config.toml
n_layer = 13
d_model = 512
n_experts = 32
experts_per_token = 2
d_expert = 128
d_shared_expert = 0
activation = "clamped_swiglu"
moe_layers = [2, 3, 4, 5, 6, 7, 8, 9, 10, 11, 12]
router_score = "sigmoid"
normalize_top_k = true
routed_scale = 1.0
balance_loss = 0.0174
balance_bias = false
router_noise = 0.3
router_bias = true
init_std_router = 0.0165
lr_router = 0.000324
vocab_size = 32000
norm = "rmsnorm"
norm_eps = 1e-05
tie_embeddings = false
optimizer = "soap_variant"
lr = 0.00502
grad_clip = 2.0
batch_tokens = [65536, 131072, 262144]
seq_len = 1024
train_tokens = 613600000
steps = 6672
dataset = "wikipedia_en"
Below are experts of layer 8 (counted from 0) of a mixture-of-experts language model. Rows are named router (the router's row for the expert), gate (a neuron's input weights, with its number), up (a neuron's input weights, with its number) and show model dimensions 128-191. Each number is 200 + 40 x the weight over its row's rms, rounded and kept within 0 to 999.
Before each expert's rows: a language model's description of what the expert responds to. This comes from a sample of Wikipedia text that the model never trained on.

# expert 11
Prepositions after nouns
router,182,223,270,228,236,246,212,265,174,173,160,219,136,215,200,233,165,274,267,239,260,195,168,185,176,232,233,161,201,229,164,195,260,180,189,189,173,217,203,266,124,161,209,200,267,201,184,137,199,193,210,224,290,212,234,279,237,166,197,213,246,133,101,213
gate0,229,166,236,196,233,237,162,180,125,214,202,186,227,271,218,249,153,228,122,224,239,184,269,184,159,200,199,115,170,197,180,194,209,158,162,209,186,192,238,231,274,173,252,211,118,121,135,195,219,219,244,191,165,168,212,171,177,242,240,186,188,244,161,172
up0,185,296,164,231,240,228,208,192,158,170,236,169,188,200,192,179,176,215,177,167,218,137,154,149,178,161,261,164,180,228,195,242,119,245,183,167,198,177,187,195,129,183,191,150,179,200,157,180,255,185,141,201,173,186,217,264,218,197,223,247,175,153,219,215
gate1,169,194,144,169,209,189,218,268,255,193,210,207,223,149,210,180,222,269,203,150,183,187,231,209,127,227,188,204,214,182,161,161,217,165,169,289,254,197,240,174,207,251,198,174,217,224,160,144,216,184,225,211,104,187,174,103,257,245,154,220,143,160,207,232
up1,187,244,288,270,192,159,145,161,157,188,206,223,213,203,192,203,257,209,240,248,171,191,261,192,215,244,187,198,242,214,203,205,219,275,160,204,210,289,206,195,175,178,194,191,172,242,207,168,245,211,274,257,165,236,203,254,215,213,188,222,116,228,174,271
gate2,175,159,276,171,210,165,108,94,184,236,204,208,181,233,215,222,239,171,198,246,193,152,178,236,197,216,166,222,139,200,143,150,305,149,237,172,238,254,215,246,138,212,156,238,151,207,202,250,187,187,168,180,260,167,226,199,197,281,208,122,201,181,239,188
up2,245,290,191,287,227,147,276,212,196,199,199,247,184,229,263,130,236,262,165,152,229,174,243,237,209,212,244,181,157,132,200,172,216,190,191,183,243,241,228,201,183,260,238,139,251,219,195,202,231,210,181,187,161,172,238,173,215,196,189,108,260,190,224,172
gate3,158,258,223,212,214,154,201,191,176,217,185,163,159,169,216,141,227,210,217,229,210,132,224,228,251,169,194,202,201,159,170,265,243,185,196,193,159,238,264,265,255,212,162,298,205,210,205,206,272,194,146,161,166,246,160,229,207,137,222,230,128,193,218,210
up3,130,181,190,133,229,211,186,185,143,274,243,229,215,150,111,291,223,151,210,161,163,236,199,200,180,236,185,151,201,201,163,204,230,193,125,236,219,214,177,210,238,200,182,219,193,200,213,179,130,219,150,233,196,219,180,221,110,213,153,168,253,255,197,187
gate4,225,203,157,231,192,216,131,238,151,200,235,266,157,127,190,178,270,176,270,227,210,186,197,250,131,182,238,124,128,156,182,161,251,185,270,195,257,324,203,200,158,199,202,232,227,221,215,220,170,198,274,257,245,224,137,187,202,195,228,153,226,222,211,137
up4,209,258,195,171,182,188,144,209,214,164,196,170,215,206,186,199,158,191,223,171,241,175,163,197,208,227,118,286,185,229,240,186,232,211,176,148,224,158,213,250,230,181,185,196,179,171,211,228,242,213,239,235,210,148,160,227,201,169,228,269,117,285,258,195
gate5,194,131,285,171,201,139,218,197,222,246,176,220,198,204,194,122,179,241,241,145,318,195,180,196,180,232,204,206,156,187,142,274,194,196,151,237,166,227,181,198,193,161,202,247,196,196,265,284,221,166,201,187,170,230,219,207,136,244,150,168,277,193,203,137
up5,267,226,240,187,161,187,176,149,211,204,202,154,251,236,180,234,211,185,135,138,137,241,254,250,216,77,253,265,194,131,248,183,163,237,161,177,256,180,234,190,234,184,189,199,124,248,269,114,140,211,236,211,217,261,155,153,238,175,210,228,190,249,165,281
gate6,192,211,234,143,267,205,194,192,162,178,175,190,146,187,240,196,264,270,176,239,180,194,126,127,176,242,141,149,226,185,191,248,166,267,202,242,228,260,188,218,189,237,200,180,212,217,204,217,197,249,261,183,177,153,201,220,193,158,218,166,211,184,167,154
up6,248,204,176,184,205,214,183,212,191,214,168,295,283,182,190,238,256,208,189,243,144,241,221,174,224,203,143,159,252,216,213,202,192,240,159,231,176,124,223,166,201,201,260,209,162,142,193,172,191,228,269,237,157,234,198,166,244,162,123,180,178,212,172,222

# expert 7
Place and time prepositions
router,155,182,185,231,285,249,251,158,184,221,247,176,184,234,141,228,208,181,151,237,187,198,211,169,176,230,180,148,184,201,206,234,180,265,117,171,179,195,164,232,232,170,260,181,158,198,136,201,220,161,160,155,281,156,236,219,176,272,210,223,218,125,184,195
gate0,308,251,202,209,203,185,223,208,206,186,182,232,205,150,191,192,213,192,223,232,177,175,159,199,181,170,158,198,270,200,200,187,224,230,177,204,246,195,164,266,175,155,140,189,144,211,176,226,203,213,165,221,233,154,215,234,195,225,190,146,176,142,194,199
up0,121,183,208,173,201,131,230,165,296,188,227,162,187,266,282,159,160,246,162,190,193,227,149,128,182,157,200,222,223,180,194,205,235,247,247,183,234,168,196,162,200,235,189,147,146,223,237,217,190,172,182,189,205,146,145,234,221,228,253,214,224,221,241,236
gate1,146,190,152,306,145,183,256,259,140,181,196,225,183,125,185,163,222,205,177,176,214,217,218,175,189,265,198,214,252,245,115,235,249,230,148,268,224,254,174,218,171,142,160,147,228,179,171,235,187,226,187,166,192,210,133,254,149,257,206,147,184,166,128,204
up1,156,150,186,248,133,240,253,156,196,233,181,191,167,262,222,168,200,211,238,137,185,189,294,182,155,172,234,201,209,177,231,281,210,220,272,247,172,219,204,198,219,219,201,232,194,113,175,218,243,169,230,197,221,89,274,252,143,222,205,211,181,186,151,202
gate2,167,157,106,243,245,250,215,189,204,220,230,175,217,209,199,264,270,219,173,131,316,190,252,218,199,201,201,171,226,149,148,179,213,183,209,201,187,204,212,277,239,221,157,229,215,191,215,166,134,270,162,175,200,218,278,251,243,251,150,280,144,208,240,223
up2,146,156,175,221,202,193,229,265,287,194,158,247,243,211,141,233,173,117,188,186,188,241,197,176,177,184,218,209,192,159,166,233,172,179,200,230,161,223,171,207,197,228,317,191,162,221,271,275,151,267,218,209,199,168,304,245,172,233,224,259,152,184,165,283
gate3,247,174,133,219,235,260,190,178,176,254,141,198,306,178,215,154,312,189,219,274,213,132,139,195,164,226,234,163,222,201,192,221,217,192,147,259,189,225,199,155,164,204,218,208,160,230,180,192,179,204,274,214,187,214,234,173,209,183,178,187,201,184,246,200
up3,249,251,282,220,238,281,195,219,182,208,185,245,246,253,212,183,180,195,190,221,152,179,195,159,149,158,261,158,153,225,169,147,217,229,163,234,263,197,239,210,254,297,233,157,157,191,158,144,174,193,204,238,126,162,194,201,188,221,190,198,214,187,198,122
gate4,237,239,152,177,233,188,178,181,112,167,165,120,177,249,163,182,148,154,187,216,240,230,205,187,200,242,199,201,158,242,205,180,172,170,157,245,183,220,140,268,163,165,207,204,213,221,160,249,263,221,205,163,253,181,177,192,118,228,243,211,223,172,275,196
up4,208,208,337,211,155,213,164,182,182,256,156,206,224,238,185,152,198,266,208,182,239,228,242,213,205,173,231,233,183,245,206,203,137,166,176,218,186,227,197,171,185,197,194,183,189,131,183,215,183,309,185,236,248,145,203,184,209,163,163,143,149,212,166,162
gate5,299,150,181,198,245,118,283,198,238,281,256,227,167,108,196,186,188,204,165,206,202,168,212,216,243,151,164,262,158,147,190,154,187,215,190,223,239,249,201,183,245,154,213,197,230,152,242,246,214,197,239,126,188,208,111,230,300,263,134,202,183,174,156,215
up5,200,244,210,186,264,222,204,120,177,201,114,168,206,159,240,228,174,250,238,228,161,148,139,209,160,154,192,117,192,218,192,239,187,245,161,213,227,185,195,171,170,254,281,172,256,95,219,235,201,147,224,185,294,177,241,185,232,195,205,156,165,187,224,254
gate6,201,195,214,219,203,165,206,164,219,306,168,240,169,208,232,173,251,133,159,238,182,174,211,147,206,182,116,150,222,261,164,166,197,209,164,159,211,209,182,237,201,238,225,182,201,218,246,260,125,191,160,191,221,229,181,225,239,205,159,198,185,135,168,170
up6,129,165,200,206,209,217,208,180,226,218,148,216,213,214,220,231,243,232,171,167,225,181,214,135,177,188,223,283,171,227,178,149,177,334,243,187,173,217,155,168,245,194,200,230,184,216,216,207,209,192,231,184,270,228,174,151,184,174,108,182,195,211,149,205

# expert 28
Commas and list punctuation
router,140,222,125,307,233,210,246,241,230,217,240,221,147,225,164,180,176,224,266,228,199,300,197,233,199,238,170,148,205,244,128,225,252,216,210,209,216,199,255,226,204,205,176,159,252,241,289,170,217,217,220,168,236,155,306,195,238,210,214,173,180,158,216,306
gate0,207,148,224,206,129,230,174,117,250,181,179,128,191,101,165,164,248,272,200,243,172,267,241,200,218,227,201,194,292,176,220,265,74,141,221,158,183,225,221,247,129,179,231,211,172,213,228,205,239,234,214,235,182,171,117,196,242,97,158,226,173,209,159,243
up0,206,199,209,149,220,152,234,158,235,238,238,201,156,199,177,182,213,220,260,216,81,140,149,196,224,190,196,147,186,155,180,187,166,157,162,258,215,130,197,216,185,177,158,255,185,197,129,174,177,199,179,240,191,187,253,183,196,177,141,168,161,135,246,150
gate1,288,255,224,196,192,238,115,248,224,168,129,160,231,240,181,256,143,205,112,122,143,210,164,205,182,220,257,252,130,236,204,162,196,254,212,196,144,192,191,198,249,245,223,235,192,253,155,221,172,201,265,166,180,261,159,225,162,161,137,178,191,178,185,206
up1,254,199,181,202,278,206,147,206,195,214,166,253,129,186,161,166,208,156,200,117,215,172,206,275,183,202,242,237,191,213,182,198,212,198,156,168,143,165,149,192,257,154,157,262,192,213,196,196,221,174,248,103,194,308,248,244,189,250,251,147,264,234,200,158
gate2,198,114,263,170,231,157,207,253,198,208,152,170,199,170,245,105,217,155,206,209,179,177,171,119,130,179,188,237,206,211,126,218,202,227,254,198,159,142,190,248,204,317,201,182,236,253,169,83,240,233,242,242,140,106,166,175,235,184,163,161,237,137,166,209
up2,207,164,197,128,206,158,245,264,177,285,164,236,223,154,134,182,191,164,121,257,234,266,154,224,139,248,222,161,168,251,149,205,198,177,261,223,205,138,193,190,177,150,202,175,209,203,170,209,221,168,278,200,204,176,260,120,111,220,242,199,181,235,166,164
gate3,125,190,150,213,148,189,175,171,248,174,254,134,182,263,201,229,213,176,171,189,184,161,202,194,199,179,120,106,218,183,219,170,164,238,274,229,221,203,164,254,177,181,173,227,180,231,135,193,230,273,211,269,198,189,149,206,210,214,227,117,157,229,156,243
up3,169,268,236,187,190,155,119,249,174,187,178,188,188,239,188,161,204,182,177,221,252,182,170,134,253,244,93,149,198,223,230,269,221,261,268,223,148,197,176,232,236,264,269,237,191,199,196,214,193,160,197,216,156,190,138,201,214,193,248,158,221,145,206,217
gate4,227,212,212,198,235,226,241,167,178,213,201,150,219,202,184,188,209,171,224,239,171,214,175,192,163,159,205,269,153,172,202,241,187,117,175,248,133,208,256,172,163,140,180,223,265,246,211,158,186,245,186,229,203,192,172,200,157,189,284,101,154,198,159,189
up4,149,258,230,151,241,163,157,157,202,233,161,225,247,200,224,176,179,175,138,147,123,269,225,288,187,176,210,224,86,155,167,187,137,200,204,250,220,185,198,209,203,149,195,266,151,183,327,189,160,182,244,259,190,200,244,152,144,129,259,216,140,173,234,196
gate5,221,120,146,232,120,179,235,229,186,167,214,171,195,263,167,219,247,295,222,211,215,173,150,207,213,190,260,205,196,188,160,245,131,256,204,193,119,228,217,178,191,139,167,178,126,88,151,166,255,168,218,231,222,204,179,182,224,215,205,136,224,158,179,176
up5,239,213,201,180,194,177,200,123,255,204,197,182,228,147,249,244,181,154,125,278,240,207,289,183,231,160,199,218,177,215,181,182,175,264,239,231,173,220,275,147,193,186,152,184,170,173,207,214,215,240,220,158,209,220,164,205,125,182,153,220,193,230,215,186
gate6,264,260,234,263,251,214,169,196,257,188,301,182,206,152,205,178,178,193,230,238,261,213,222,217,200,276,229,217,226,192,217,203,235,227,151,133,249,152,135,176,259,132,220,194,205,253,241,258,199,242,213,246,184,271,190,203,112,171,187,195,127,318,226,229
up6,206,239,243,279,185,272,239,234,221,228,185,242,165,239,222,185,188,211,139,200,188,205,199,177,182,215,223,295,204,224,214,245,250,173,227,236,179,88,230,161,233,229,189,101,193,183,203,126,192,189,275,206,204,184,263,234,189,231,195,146,187,162,251,248